Experts of a small language model: a variant of SOAP for the experts.
Below are experts of layer 9 (counted from 0) of a mixture-of-experts language model. Rows are named router (the router's row for the expert), down (a neuron's output weights, with its number) and show model dimensions 384-447. Each number is 128 + 24 x the weight over its row's rms, rounded and kept within 0 to 255.
After each expert's rows: a language model's description of what the expert responds to. This comes from a sample of Wikipedia text that the model never trained on.

# expert 5
router [156 136 136  94 115 158 127 177 135 136 141 169 110 138 122 135 151 139 114 153 156 145 146 137 108 132 151  92 116 130  96 155 126 122 139 138 178 142 129 113 162 115 156 115 101 159 108  97 112 119 112 112 148 160  75 130  90 121 102 131  97 143 120 126]
down0 [105 173 147  99 102 102 122 124 127  98 159 127 159 137 115 144 184 122 142 111 157 115  98 104 100 111 119 168  90 125 122 122 159 114 131 131  85 122 123 129 122  86 118 167 147 146 120 118  99 129 149 104 110 174 118  91 128 127 144  95  95 105 148 124]
down1 [152  90 127  85 135 127 156 164 109 104 104 155 157 102 115 123 118 123 160 139 124 146 106 127 119 132 148 177 121 172 139 154  80  90  98 130 107 157 131 110 124 132 131 126  95 130 116 104 107 110 138 116 152 133 141 105 168 131 153 132 154  95 143 124]
down2 [145 105 123 112 117 130 112  83 123 122 151 137 133 104 132 121 109 137 159  94 137 140 130 155 160 157 109 165 107 106 122 117 127 121 122  77 147 120 114 100 140 148 119 104 141 126 142 122 156 119 140 167 132 140 126 135  98 120 115 116 166 168 127 140]
down3 [160 112  95 121  72 137 125 137 121  99  69 100 129 122 135 118 134 148 108 133 128  83 136 106 133 158 144 143 137  88 109 127 162 139 107 114 119 126 121 144 117 159 146 168 122 147 154 143 112 111 119 128 124 117 132 132 160 170 167 127 115 131 140 117]
down4 [128 145  84 117 135 115 131 184 173 128 131  96 133 120 107 146 143 155 132 161  87 120  99 118 127 134 148 123 117 127 124 137 124 136 126 129 109 173 131 158 154 156 113 125 150 137 121 100 128 160 112  99  70 153 125 142 115 116 184 112  77  91  88 153]
down5 [175 119 150 169 111 155 150  97  99  92  93 123  98 157 143 131 149 163 151 140  90 128 123 152 161 170  97 147 128 119 149 110 181 148 139 107  84 112 158 150 142 151 131 110  96 145 125 146 164 172 140 128 122 168 153 110 142 129 150  96 123  99  99 133]
down6 [115  86 136 145 146 131 150  55 150 133 129  82 177 138 110 113 125 117 134 156 147 150  77 124 111 126  70 137 133 105 130 144 169 120 114  94 131 136 127 147 145 127 128 140 100 139 122 129 140 122 112 144 134 138 126 132 136 110 134 153 147 125 173 151]
Prepositions right after a noun or verb in running prose, mostly of, plus for, with, by, at, under and until, as in contract with.

# expert 10
router [143  97 138 124  95 160 170 153 104 151 162 171 104 116 118 104 153 113  93 134 142 117 183 115 125 127 147  89 142 116 131 169 132 130  89 139 155 128 133 111 141 122 150 136 105 131 140 139  77 141  82 159 139 132 120 140  95 119 131 128 139 161 152 122]
down0 [134 104 112 118 132 130 122 136 104 132 110 105 130 132 107 140 116 124 101  90 127 115 127 141 135 120  99  95  97 126 155 131 112 121 109 155  99 149 136 156 125 140  53 153 102 144 100 137 124 152 157  88 125 102 148 125 109 155 110 106  92 108 164 114]
down1 [142 155 111 112  86 155  89 142 156 136 128 147 133 122 105 135 139 100 178 112 137 112 129 105 111 111 141  92 160 163 127  72  90 133 119 148 134 150 122 129 123 109 147  70 139 113 131 112 137 137 132 168 135  94 142 155 151 134 155 121 114 162 144 130]
down2 [157 123 146 136 114 142 101 128 121  89 175 148 133 147 150  98  99 131 171 131 160 102 133 122 157 120 133 139 120 162 161 154  93 139 120 109  94 135 139  70 100 152 151 124 101 137 158 137  98  98 102 137 118 112 133  91 118 141 111 154 153 193 151 125]
down3 [ 91 136 134 115 102 103 154 137 135 154 107  98 175 112 161 135 114 135  70  95 127 131 122 160 116 153 130  94 116 169 118 144 128 173 125 190 123 105 135 114 112  99 166 122  87 141 100 135  95 143 161 120 147 140 156 113  94 167 115 138  99 128 154 163]
down4 [143 122 106 124 121 123 115 104 153 141 125 118 145  72 145 144 122 120 192 160 128 136 168 137 117 130  97 106 123 162 106 131 139 180 128 128 141 127 104 127 131 170 140 117 104  61 101 128 130 133 128 130 185 118 116  68 113 125 171 114 143 174 142 135]
down5 [144 157 180 124 122 128 136 140 158 141 136 152 120 101 166 111 121 169 146 111 113 125 180  97  74 137 122 106 179 118 149  92 128 147 124 130 168 135 120 151 126 153 121 175 115 112 126 153 100 154 127 145 101  92  79  92 123 164 109 158 146 138 109 162]
down6 [125 153 110 115 120 113 169 137 116 105 150 117 130 139 138  94 104 122  98 101 154 174 128 138 115 110 157 158 104 126 112 151 140 127 127 115 128 144  88 152 172 157 184  82 144 123 125 116 109 131 123 123 137 122 127 121 141 135 107 153 129 120 177 133]
Last words of institution and place names, such as University, Museum, Street, Stadium, Press, and year digits in citations.

# expert 20
router [162 141 128 112 116 151 133 170 180 118 162 115 119 106 103 166 149 146 130 123 129 142 130 163 109 122 150 107 119 103 100 136 118 169 117 152 144 153 139 132 154 132 157 145 114 126 105 139 122 118 140 166 115 192  98 114 100 109 141 163 113 190 151 132]
down0 [118 125 110 138 180 107 133  92 125 130 115  80 135 150 124 156 112  70 167 158 162 163 139 160 132 145 108 116 108  81 165 148 135 176 149 113 161 141 129 127 129 147 126 130 122 132 131 120 117  80 108 112  82  99 131 112 130 108 116 156 131 103 144  97]
down1 [124 126 127 111 124 109 122 118 150 153 156 122 116  86 127 145 126 125 108 141 145 107 116 105 141  81 123  98 118 144 143  78 108 137 143 144 142 148 166 103 129 136 146 191 138 126 102 145 152 126 112 123 118  98 110 139 155 169 155 146 150 115 115  96]
down2 [146 116 134 151 108 152 161 175 135  62 158 106  86 102 114 127 127  93 119 154 129 125 138 123 127 148 109 100 151  97 118 124 135 148 118 136  93 134 134 120 148  68 153 138 104 109 109 123  97 126 136 154 107 157 146 166 135 140  91 130 139 117 152 107]
down3 [134 141 137 142 162 114 154 132 142 153 145 127 117 157 131 101  91 117 133 105 119 107  72 113 140 178 139 161 137 109 148 103 157 123 111 128 142 126 168 157 104 125 145 131 126 108 110 108 136 122  85 175 103 157  89 139  93 122 127 106 128 110 119 116]
down4 [162 190 102 139 117 159  98 115 104 125 148 160  75 120 120 142 162 122 102 127 148 120 144 114  80 178 205 139 161  87 107 140 158 150 115 132 137  83 150 168 106 107 122 119 130 118 116 152 161 142 124 167 173 139 155 140 122 135 147 100 130 123 163 129]
down5 [120  77 143 156 129 160 126 150 145 119 122 155  90 118 128 155 128 169 147 157 105 122  89 138 122 102 156 127 140 146 141  79 130  84 152  88 109 118 143 149 108 122 118 142 112  81 137  94 142 115 102 132 149 115 113 111 142 172 140 166 130 154 140 160]
down6 [115  98 125  78 141 116 167  83 144 148 127 135  94 148 141 107 121 173 137 154 159 132 123 150 126 120 102 123 116 177 129 155  99 146 124 163 142 116 129 119 127 116 161 139 136 117  83 122  76 128 180 167 111 147 111 144 179  93 159 131 171 140 148 112]
First pieces of longer split words, such as enl(arg), imp(uls)ive, frust(ration), intern(ed), plus See and List at line starts.

# expert 0
router [176 128 121 127  95 136 140 167 104 121 184 156 108 103 143 104 128 143 138 164 139 128 145 142 112  88 119 109 115 129 143 144 134 151  94 122 152 121 160  97 142  83 127 110 119 138 109 140 107 110 119 148 127 134 102 127  83 104 111 126 115 144 140 120]
down0 [143 110 121 108 104 126 110 151 132 137  80 117 118 131 103 146 118 112 136 123 136 121 174 134 139 143 118 137 149 147 154 149 115  90 102 128  81 123 115  95  85 117 112 153 104 104 161  75 174  91  93 118 111  98 136 160 165 117 101 105 137 127 112 136]
down1 [128 183 107 148 132 156 119 147 131 150 124 111  99 127 162 121 145 115 133 143 135 128 159 164  97 118  95 153 119 121  88  70 105 133 135 143 156 100 146 146 149 131 104 169 141 150 154 105 136 128 105 136 135  90 184  98 124 149 131 142 171  86 156 171]
down2 [131 111 147 143 122 132 169 115 129  98 132 129 111 136 159 134 105 128 143 181 121 143 117 162 149 133 108 112 141 132  99 173 143 126 149 163 120  98 126 114 143 159 111 145 163 156 153 133 119 172  88 153 136 140 100 101 119 130 116 128 109 116 107 123]
down3 [107 164 146 119 110 114 156 100 127 108 120 136 160 107 132 132 146 200 109 145 126 157 147 151 136 130 139 176 145 155 128 128 125  97 131 144 140 127 141 114 157 129 128 131 108 118  82  92 104 114 163 109 149 124 144 160 108 152 121  86 125 143  91 117]
down4 [157 111 135 134  76 144 160 139 119 122 165 132  93 140 138 128 139  69 139 135 138 157 148 132 132  95 133 149 115 108 136 156 107 121 107 110 128  95 150 169 184 143 111  87 151 101  92 127 138 141 146  99 122 127 120 127 131 132 130 134 165 149 154 117]
down5 [134 110 103 108 177 139 125  99 113  60 146 144 123 106  41 131 111 107 153  88 125 121 115 200 142 118 142 130 116  99 131 156 127 107 183 137 114 130 117 155 128 132 113 125 114 120 162  62 107 104  83 118 126 118  88 163 121 111 100 101  93 110 143  90]
down6 [114 117  95 142 131 111 164 168 110  95 141 158 116 167 109 130 128  93 154 139 167 141 155 121 123 125 149 188 129 163 126 143 159 103 133 155 174 113 119 161 134 138 150 210 140 127 121 128 141 152 149 103 136 127 113 136 146 120  92 149 126 102 123 144]
Words and abbreviations in names of leagues, cups, clubs, countries and organisations, mostly sports, such as United, Cup, FC, NASL.

# expert 7
router [164 115  88  95 152 140 169 164 143 143 154 151 115  99 115 106 120 132  99 137 177 121 149 153 118 129 113  82 119 122 122 158 154 144 120 130 139 180 149  92 165  99 122  71 119 150  97 156  99 111  93 141 168 140 124 112 120 133  78 140 116 184 161 145]
down0 [130 122  81 124 147 146 113 120 102 125 136 132 139 140 135  95 134 114 113 107  99 113 101 158 113 119 124 125 150 140 136  91 108 114 140 156 115 148 139 158 115 148 143 116 146 129 143  99 114 166 122 110 158 170 111 134  87 125  85 129 147  95 154 131]
down1 [115 133 114 144 139 131  98  89  94 136  98 132 162 120 142 166 105 109 179 136 132 121 118 157 146 160 135 120 147 133 141 100 136 128 116 111 146 146 123 125 104 180 144 106 140 105 168 151 151 123 132 115 142  99 155 123 142 163  89 159 119 126 142 136]
down2 [120 164 148 130 163 144 133  91 155  77  82 151 101 142 111 128 148 161 117  82 124 130 159  91 139 165 150 161 147 125 156 105 117 113 103  98 108 117 125 173 179 126 143 129 143  97 134 153 124  71 176 167 118 125 100 104 161  99 100 111 129 117 141 165]
down3 [129 146 122 144 112 150  88 144 104 124 175 142 135 161 106 101  95 110 159  97 109 136 140 149 147 138 115 165 179  91 113 117 150  96 157 114 123 117 152 130 131 102 109  70 138 102 130 145 182 154 101 155 110 102 176 153  94 180 102 159  85 142 130  80]
down4 [117 142 107 128 114 149 108 115 138 132 118 147 151 157 131  87 106 108 151 121  75 106 149 125 129  96 120 133 127 171  80 112 143 158 120 118 125 135  95 120 130 122 104 166 127 118 136  95 119 131 131 144 125 172 126 146 143 128 120 153 133 161 143 135]
down5 [134 121 100 126 152 103 124 132 125 108 118 129 115 148 101 148 166 123 180 136 116 134 129 125 139  58 127 114 119 132 115 123 128 103 172 148 157 132  88 130 139 163 137  74 126 127 111 123 111 121 131 113  93 168  93 104 118  77  92 120 140 166 106 168]
down6 [142 119 113 146 192 115 149 170 118 137 145 142 103 133 108 155 108 101 128 133 149 144 151 124 125  77 136 111  96 163 151 108 123 119 150 144  97 115 141 139 172 127 141 127 112 155 141 135  82 130 107 151  62 160 123 106 135 110 108 140 125 118 174 120]
First pieces of personal and place names, often Slavic or Spanish, such as San, Los, Kud(ermetova), Kal(inić), Mex(icas), in lists and prose.

# expert 14
router [154 103  77 145 119 146 140 138 144 107 147 152 111 152 103  95 155 111 157 114 156 157 165 146 133 120 137 126  93 134 168 157 148 125 128 131 175 130 133 128 158 103 158  97 121 132  83 160 113 165  99 114 116 159 107 124 109 127 124 161 124 148 137 133]
down0 [140 108 114 128 123 114 148 121 106 164 136 117 128 134 114 142 123 145 102 128 157 168 157 145 113 145 113  99 102 100 137 130 120 147 113 177 133 108 126 153 151 143 146 113 177 108 133 135 119 138  66 114  92 126 127 114 126 128 135 144 126 133 133 116]
down1 [153 140 127 157 129 139 111 131 166 137 142  68 145 108 163 129 143 108 115 147 147 184 146 147  81 139 103  80 134 105 125 116 158 105 119  90 106 130 112 121 117 147  97 185 127 126 166 138 166 132  90  91  92  97 106 144 116 144 112 156 105  88 138 118]
down2 [137  89 143  95 100 114 165 103 126 139 120 132  88 122 102 130 156 136 136  95  99 113 160 128 136 108 109 150 115 147 117 130 137 123 134 127 119  99 149 145 166 107 130  96 127 111 143 168 127 119 122 113 155 109 108 129 121 151 115 117 175 135 152  93]
down3 [156 155 103 134 112 101 118 161 149 103 157 132 101 187 105 144 147 131 142 160 141 137 113 114 125 156 153 149 155 122 140  91 165 147 132 133 113 134 132 129 158 157 174  87 125 149 149 119 135 114 115 139 150 150 146 106 147 138 124 146  88 137  95 109]
down4 [114 161 117 116 113 109 156 116 146 137  50 108 108 137 139 109 143 110 113 139 143 115 126 100 105 145 104 124 149 156 154 115 121 137 131 163  93  97 142 161 143 119 122 150  92 157 146 108 116 138 118 166 149 136 131 107 115 126 108 137 145 122 141 134]
down5 [135 116 125 152 132 122 170 145 147  71  96 128 126 122 135 141 117 133 107 122 108 133 163 129 143 144 139 132 131 148 124 113 126  93 156 149 145  78 153 152 145 124 175 108 140 160 145 116  98 147 169 134 129 143 107 148 158 108 155 131  99 154 128 130]
down6 [124 149 151 127 145 105 166 127 120 160 140 123 129 115 139 168 178 148 105 108 107 125  61  87  95 160  95 145  96 150 182 149 129 166 113 154 137 129  92 146  82 107 143 120 107 125 123 125 130 138 100 152 121 121 110  97 159 172 148 139 134 109 100 132]
Newlines, table row ends and == heading markers, plus the first word of a new sentence or line, such as He, She.

# expert 2
router [155 101 103 115  91 164 131 132 133 145 156 149 120 121 128 151 114 154 159 142 143 153 166 127 123 114 105 125 130 125 104 146 173 140 122 155 161 146 164 113 136 124 128 150 106 157 116 130 124 120 122 115 104 191 106 120  99 139 112 140 134 120 138 133]
down0 [127 105 115 119 159 124 157 141 117 114  91 140 145 139 179 107 118 191 116 112 109 113 135 109 132 141  88 131 116 156 132 101 110 130 151 106 141 121  86 137 143  63 128 139 126 106 125 186 141 130 128 173  85 148  73 146 129 161 170 133 118 163 145 119]
down1 [117 108 121 113 121 133 120 126 139 113 106 110 118 168 113 139 114 158 110 138 105  97 144 131 150 121 143 108 122 163 118 164  95  96 133  91 115 127 128  99 142 168 175 115 145 141  98 156 126 129 157 134 130 110 180 134 116 152 104 153 120 137 133 129]
down2 [135 112 158 138  95  62 141 120 135  87 116 114 118 115 116 120 137 102 163 108 159 146 175 122  94 108 156 128 128 136 125 130 159 140 158 132 117 158 131 172  98  93 133  92 139 117 154 106 153 118 126 189 117 123 172 173 109 127 137 115 122 145 139 116]
down3 [ 90 143 140 142 120 123 129 168 117  99 134 129  89 124 152 124  73 124 100 118 126 156 125 159 132 140 156 155 153  84  99 115 111 140 116  88 131 101 129  92 117 123 161 158 143 128 121 140 155 124 106 148  92  97 136 118 128 114 104 148 104 151 103 158]
down4 [129 128 147 170 145 136 149 112 132 109 125  82 144 138 152 124 126 106 117 103 130 103  65 155 156 160 132 104 140 146  91 124 131 154 113 116 154 153 128 168 137 169 121  85  90  84  98 118  77 136 104 151 133 137 121 106 104 105 110 156 136 134 122 148]
down5 [136 143 160 144 138 136 132 112 155  73 147 133 112 153 124 142 164 151 107 128 122 131 154 107  76 118 144 122 135 160 108  65  98 133 135 141 134  98 168 137 159 140 112  96 130 135 117 100 153 134  88 109 154 113  88 133 160 143 176 176 138 150 142 140]
down6 [106 169 123 169 149 118 129  91 102 134 162 120 141 144  98 113 142 136 141 117 128 143 154 141 110 155 123  95 176 168 106 144 146 136 136 114 138  99  73 139 109 142 151 146 112 148 122 132 121 129 127  72  94 153  86  76 149 125 140 147 125 126  79 117]
Determiners and adjectives opening a noun phrase, such as the, this, new, political, local, plus the first word of infobox field labels like Chemical formula.

# expert 23
router [135  89 117 109 100 166 161 164  94 142 141 136 127 119 106 121 120 151  99 119 147 132 148 142 135  91 103  98 146 130 156 138 152 158  91 126 153 164 135 125 124  86 122 147  97 136 110 168 137 138 100 118 156 148 125 146  83 133 115 155 109 180 132 142]
down0 [139 118 129 147 147 133 104 165 101 146 118 114 111  96 106 152 126 139 134 106  90 160 124 175 111 110 107 142 109 157 150 157 128 133 111 143 105 158 136 109 130 126 123 147 112 137 117 124 133 170 124  93 146 125 188 175 161 142 111 138 123 167 120 128]
down1 [110 129 178 139 132 119  84 111 140 142 175 108 183  70 146 165 142 150  98 105  99 119 150 130 103 167 136 118 119 140  84 119 148 137 127 120 101  96 179 125 112  95 100 163  79 147 115 152 131 133 171 114 180 109 163 102 147 189 131 185 117 139  93 122]
down2 [ 99 131  81 130 142  92  96 122 118 104 158 182 129 126 113 127 103 120 112 122 139 139 110  92 113 107 108 106 132  78 143 133 152 153 164 172  92 106  95 174 118 147 141 159 168 152  96 123 125 117 118  98 132 143 168 124 159 127 115  58 103 136 130 124]
down3 [148  91 150 182 128 116  83 163 135 158  87 142 113 117 155 131 123 116 118  98 145 117 131 163 131 146 151  81 158 103 119 129 107 140 123 101 154 145 111 141  91  98 133 168 102 108 138 146 101 162 114 102  78  84 104 132 114 115 154  81 118 139 134 118]
down4 [132 141 125 145 139 101 141  78 122 132 133 128 140 127 121 148 165  90 130 157 139 122 120 113 106 144 145 163 148  96 141 127 136 147 160 159 127 146 136 107 125  81 178 125 105 159 114 153 106 131 171 180 133 160 150 123 115 148 104 134 135 163 125  86]
down5 [109 131 159 130 148 172 139 126 118 109 117 126 124 122 150 127 138 112  67 131 110 148 151 110 102 140 121  88 132 142 145 117 107 144  93 128 137  89  87 118 119 130  81 123 150 143 172 148 112 147 101  89 107 141 106 145 153 192  82 130 115 127  94 118]
down6 [135 180 134 135 127 165  51 143 155 153 171 125 124 144 102 133 122  92 144 161 150 177 125 134 112 120 139 112 158 107 143 117 105  82 160 162 157 144 126 145 107 137 105 112 110 134 151 119 113 143 164 100 135 146 162 135 113 127 135 148 139 130 134  94]
Full stops ending sentences and past participles or verbs after was, is or to, such as released, served, based, moved, tied, reduced.

# expert 17
router [156 110 130 115 148 169 159 144 137 184 155 139  94 117  80 118 140 126 122 122 155 172 156 121 146 133 114  87  92 144 108 154 131 134 100 130 129 129 161 124 146 102 128  85 130 143 118 112 125 117 123 153 114 109 103 119  93 129 132 161 108 130 140 128]
down0 [146 114  99 155 134 119 109 152 121 115 134 117 144 128 171 132 114 139 132 134 155 172 153 156 140 128 129 115 130 104 121 125 150 131 140 121 119 132  98 127 125 152 122 126 143 125 123 119  73 145 125 118 121 121 105 173 116 150 159 138 151 118 151 121]
down1 [120 176 178 105 143 125 138  88 147 161 145 135 144  86 140  79 125 119 126 153 157 114 131  66 143 159 133 141 123 151  95 138  88 116 110 144 104 140 131 187 147 149 141 141 143 127 109 125 151 160 154 146 110 128 140 149 142 134 118 157 187 139 168 149]
down2 [107 116 168 166 104  99 156 148 126 141 138 107 183 122 128 117 108 127 123 131 108 132 139  81 165 120 118 122 140 145  97  96 132 166 148 100 128 138 122 142 117 116 127 110 153 103 148 141  97 128 125 138 173 109 116 133 111 166 108 103  79 139 132 141]
down3 [108 124 146  89 135 120 122 119  94 134 117 132 128  87 103 144 126 135 175 137 121 160 121 111 121 137 148 147 114 173 163 100  99 156 195 145 156 100 149 105 164 132 132 161 141 154 110  92 161 117 123 123 148 150 120 153 103 111 130 133 178 104 131 114]
down4 [102 104 155 155 111 108 139 145 167 148  88 156 110  78  94  89 105 149  95 113  97 139 106 119 135 117 130 151 153  94 121  91 124 123 158 156 133  86 112 160 147 128  88 116 133 115 146 165  89 141 196 154 147 145 156 168 119 129 142 164 156 110 141 136]
down5 [135 128 145 147  75 172 115 108 113 121 135  61 114 147 134 108  99 150 173 176 105 121 151 129 162 135 121 129 162  91 108 114  94 106 153 130 139 154 170 133 152 133 123 130 120 135 112 169 126 110 108 146 126 135 169 117 117 123 158 135  91 131 126 114]
down6 [135 181 122 138  96 147 134 162 151 113 112 134 104 120 122 136 121 116 188 126  68 149 120 156 131 134 149 147 135 108 112 149 134 111 145  89 145 140 118  91 107 130 111 157 138 132 143 111 141 123 126 132 113 158 117 140 114 119 121  97  92 111 170 122]
Single digits and small numbers in tables, scores, coordinates and measures, such as 2.6 km, 5:00 and 0 in medal tables, plus count words like four.

# expert 22
router [165 141 121 121 104 154 139 143 129 150 146 163  99 119  83 148 154 163 106 122 156 143 174 136 111 110 110 101 114 103 144 149 134 146 114 165 141 161 129 119 129 118 118 140 119 142  94 152 105 104 100 141 125 157 139 150  87 117 127 126 142 124 166 137]
down0 [128 133 124 182 150 137 138 146  92 116 137 117 110 138 186 111 147  93 114 119  78 146 108 126 146  77 101 163  56 125 125 102 140 156  92 109 105 102  87 129 112 139 111 116  83  72 103 162 124 132 127  88 142 155 113 134 140 107 127 127 130 114  89 122]
down1 [133 150 118 141 156 161 148 117 167 110 143 117 121  98 127 168 145 142 149 145  91 140 111 127 117 112 184 120 111  98 121 109  73 125 154  94 128 128 119 140 134 145 136 131 128  97 122 131 100 137  89 139 136  93 102 118 156 137 129 150 157 154 111 150]
down2 [103 162 169 129 154 172 150 152 139 134 154 147 120 122  95 144 117 122 144 110 129  91 131 122 143 125 172 164 181 109 156  89 119 122 143 138 110 109 141  80 117 100  94 100 105 150 134 130 166 109 123 108 127 130 130 121 128 132  94 125 121 135 113 156]
down3 [143 117 149  88  96 118 167 123 130 164 152 151 141 130 129 110 111 122 104  98 161 143 118 122 121 118 111 141  94 136 133 132 115 122  98 145 121 121 124 131 109 118 140 176  72 122  96 119 101 121 165 153 145  92 160  99 115 146 183 122 122 118 131 130]
down4 [100 100 161  66 152 124 133 120 107 127  92 129 117 152 138 134 127 152 134 121 108  93 184 140 151 138 184 141 127 148 173  96 125 121 119 121 112 118 100 155 146 125  81 129 142 155 145 113  73 165 123 126 142 136  66 134 137 139 159 173 137 101  98 170]
down5 [124  82 143 111 171 107 112 134  88 114 107 125 131 135  98 147 127  82 158 177 150 118 132 117 111 122 119 118 163 138 139 155 122  99 131 144 123 120 142  72 153 128 104 131 126 173 147  97  94 143 140 186 153 126  89 128 143 148 136 148 146 103 153 132]
down6 [137 154 137 164 107 119  90 110 131  91 186 107 130 107 134 119 116 104 138 125  92 138 151 116  86 173 152 104  99 112 149 126 101 118 128 120 144 165  73 156 135 113 118 134 165 120 150  92  82 142 138 124 166 175 126 150 143 127 108 133 119 143 153 125]
General nouns, often plural, completing a noun phrase in prose, such as people, students, games, stories, equipment, reports.

# expert 19
router [165 121 125 124 115 157 149 143 128 169 164 154 105 121 117 160 168 128 121 147 160 127 160 133  99 122 147  98 124 145 126 162 147 150 113 148 165 161 118 116 134 111 136 129 119 136  90 118 113 110 118 154 159 148 153 149  94 129 108 148  96 143 147 124]
down0 [137 147 107 142 128 142 124  84 104  93 107 148 135 135 133 139 142 180 130 115 165  81 154 142 141 138 131 113 122 123  98  96  91 100  67 125 129 103 114  71 124  97 143 138 137 140 129 112 150 100  86 147 160 104 131 148 111 107 139 192 130 110 161 122]
down1 [151 141 138 116 127 147 127 143 146  52 138 107 119 135 166 118  89 154 156 146 167 130 122 121 139 150  91 110 112 125 164 107 128 107 133 117  93 104  86 146 132 115 128 155 130 113 131 146 125 132 110 110 122 166 160 137 116 125 160 102 151 158 131 165]
down2 [103 115 139 101 114 154 109 129 111 117 174 106 112 142 164 112 151 124 124  88 113 141 146 137 138 142 136 131 169 141 146 125 151 157 129 129  96  94 123 167 117 126  79  95 127 137 152 155 135 122 130 137 147 111 124 149 167 112 117 192 130 162 118 137]
down3 [101 130 124 101 135 139 181 153 118  98 120 102 120 150 110 116 127  98 151 113 142 125 127 161 157 143 140 143 126 133 186 123  88 118  90  81 108 111 152 115 160 146 104 117 122 117 133  84 144 132 113 145 135 122 126 126 147 142 155 145 145  87 126  99]
down4 [105 109 112 112 153 133 142  95 134 151 140 124 165 121 153 122 128 161 116 112 153 112 131 114 118 118 133 130 139 134 135  98 123 135 136  86 155 130 152 141 129 128 157 186 123 104 103 132 158 117 119 154 121 136 137 134 147 146 117 130 155 117 116 132]
down5 [111  93 151 167 119 121 177 151 142 134 119 154 125 143 132 105 118 134 143 120  99 111 145 148 157 164 112  94 133 136 166 146 139 161 109 142 127 142 110 107 164 150 144 138  95 169 126 119 150 113 102 116 126 119 149 125 164 122 143 153 143 133 129 160]
down6 [153 107 139 186 123 147 164 118 135 111 132 144 169 105 131 127 135 151 170 141 155 142  95 109 109 164 140 109  67 171 162 132 156 116 130 136 103 122 106 141 149 130 148 122 155 134 128 101 142 160 106 122 155 138 134 139 154 157  98 111 179 128 123 127]
Common nouns naming roles, places or parts, usually after the or a and before of, such as member, city, part, President, edge, language.

# expert 6
router [144 122 107 147 164 134 163 158 160 129 141 158 106 149 120  98 152 126 118 152 158 132 165 155  87 151 160 122 115 131 153 159 140 141 112 150 125 148 152  94 154 124  87 122 117 115 111 123 116 112 128 111 135 119 118  99 118 108 112 154 116 171 152 174]
down0 [ 87 123 101 121 121 196 107 104 132 146 135 152 128 161 106 141  87 170 165 117 116 109 145 158 143 109 140 154  99 177  76 118 139 164 136 157 111 127  75 108 122 149 118  97 159 135 120 127 141 165 153 142 133 136 164 160 122 128 112  97 127 132 122 114]
down1 [131 109 156  89 146 167 137 120 144 120 115  96 135 114 158 124 121 162 152 129  55 107 182 134  95 110 147 170 166 145 186 139 155 162 100 145 144 137 132  85  71 154 148 130 154 132 129 106 142 114 121 134 140 103 150 123 124 118 146 144 111 154 134  97]
down2 [154 136 124 121 142 173 119 110  92  93 132 115 142 189 103 134 121 122 119 153  95 140 151 148 120 131 122 153  87 192 110 147 128 178 114 121 124 122 131 144 170 127 160 162 100  96 154 131 144 127 103 103  99  91 139 115 151  97  90  88 119 154 108 183]
down3 [119 148  89 143 110 125 166 141 118 120 107 138 135  81 142  92 145 121 105 130 107  83 144  94 114 160 179  83 148 132 126 156 153 143 105 141 187 125 120 151 144 124 150 143 101 139 146 107 113 137 109 144 107 119 102 120 121 143 150 134 102 118 153 129]
down4 [ 81  90 126 166 144 109  97 145 131 134 130 173 169 115 185 106 138 110 127 145 120 109 161 125 168 142 206  95  87 123 122 121 181 119 140 133 155 124 144 112 111 129 157 137 113 127 126  93 130 124 118 125 141 122 148 122 128 124 121 140 140 133  82 129]
down5 [104 120 100 146 133 150 153 156 123 107 150 166 134 150 124  95 113 101 133 126 137 116 109 130 174 138 146 119 185 120  90 124 126 147 134 132 121 138 112 102 112 112 154 155 127 169 120  80 154 105 150 102 127 127 203 150 124 152 143 179 144 139 124  95]
down6 [187 147 119 142 153 134 113 152 112 159 106 131 118 148 119 144 144 137 125 119 112 107 140 137 108 142 101  95 125 126 129  91 164 175 134 160 148 123 146 114 142  94 157 137 151 126 157  86  67 103 144 141 107 139 152 110 113 108  99 133 118 152 107 134]
Given names, surnames and place names, or their word-final pieces, such as Charles, Singh, -ley, -ton, -ić, Haddam.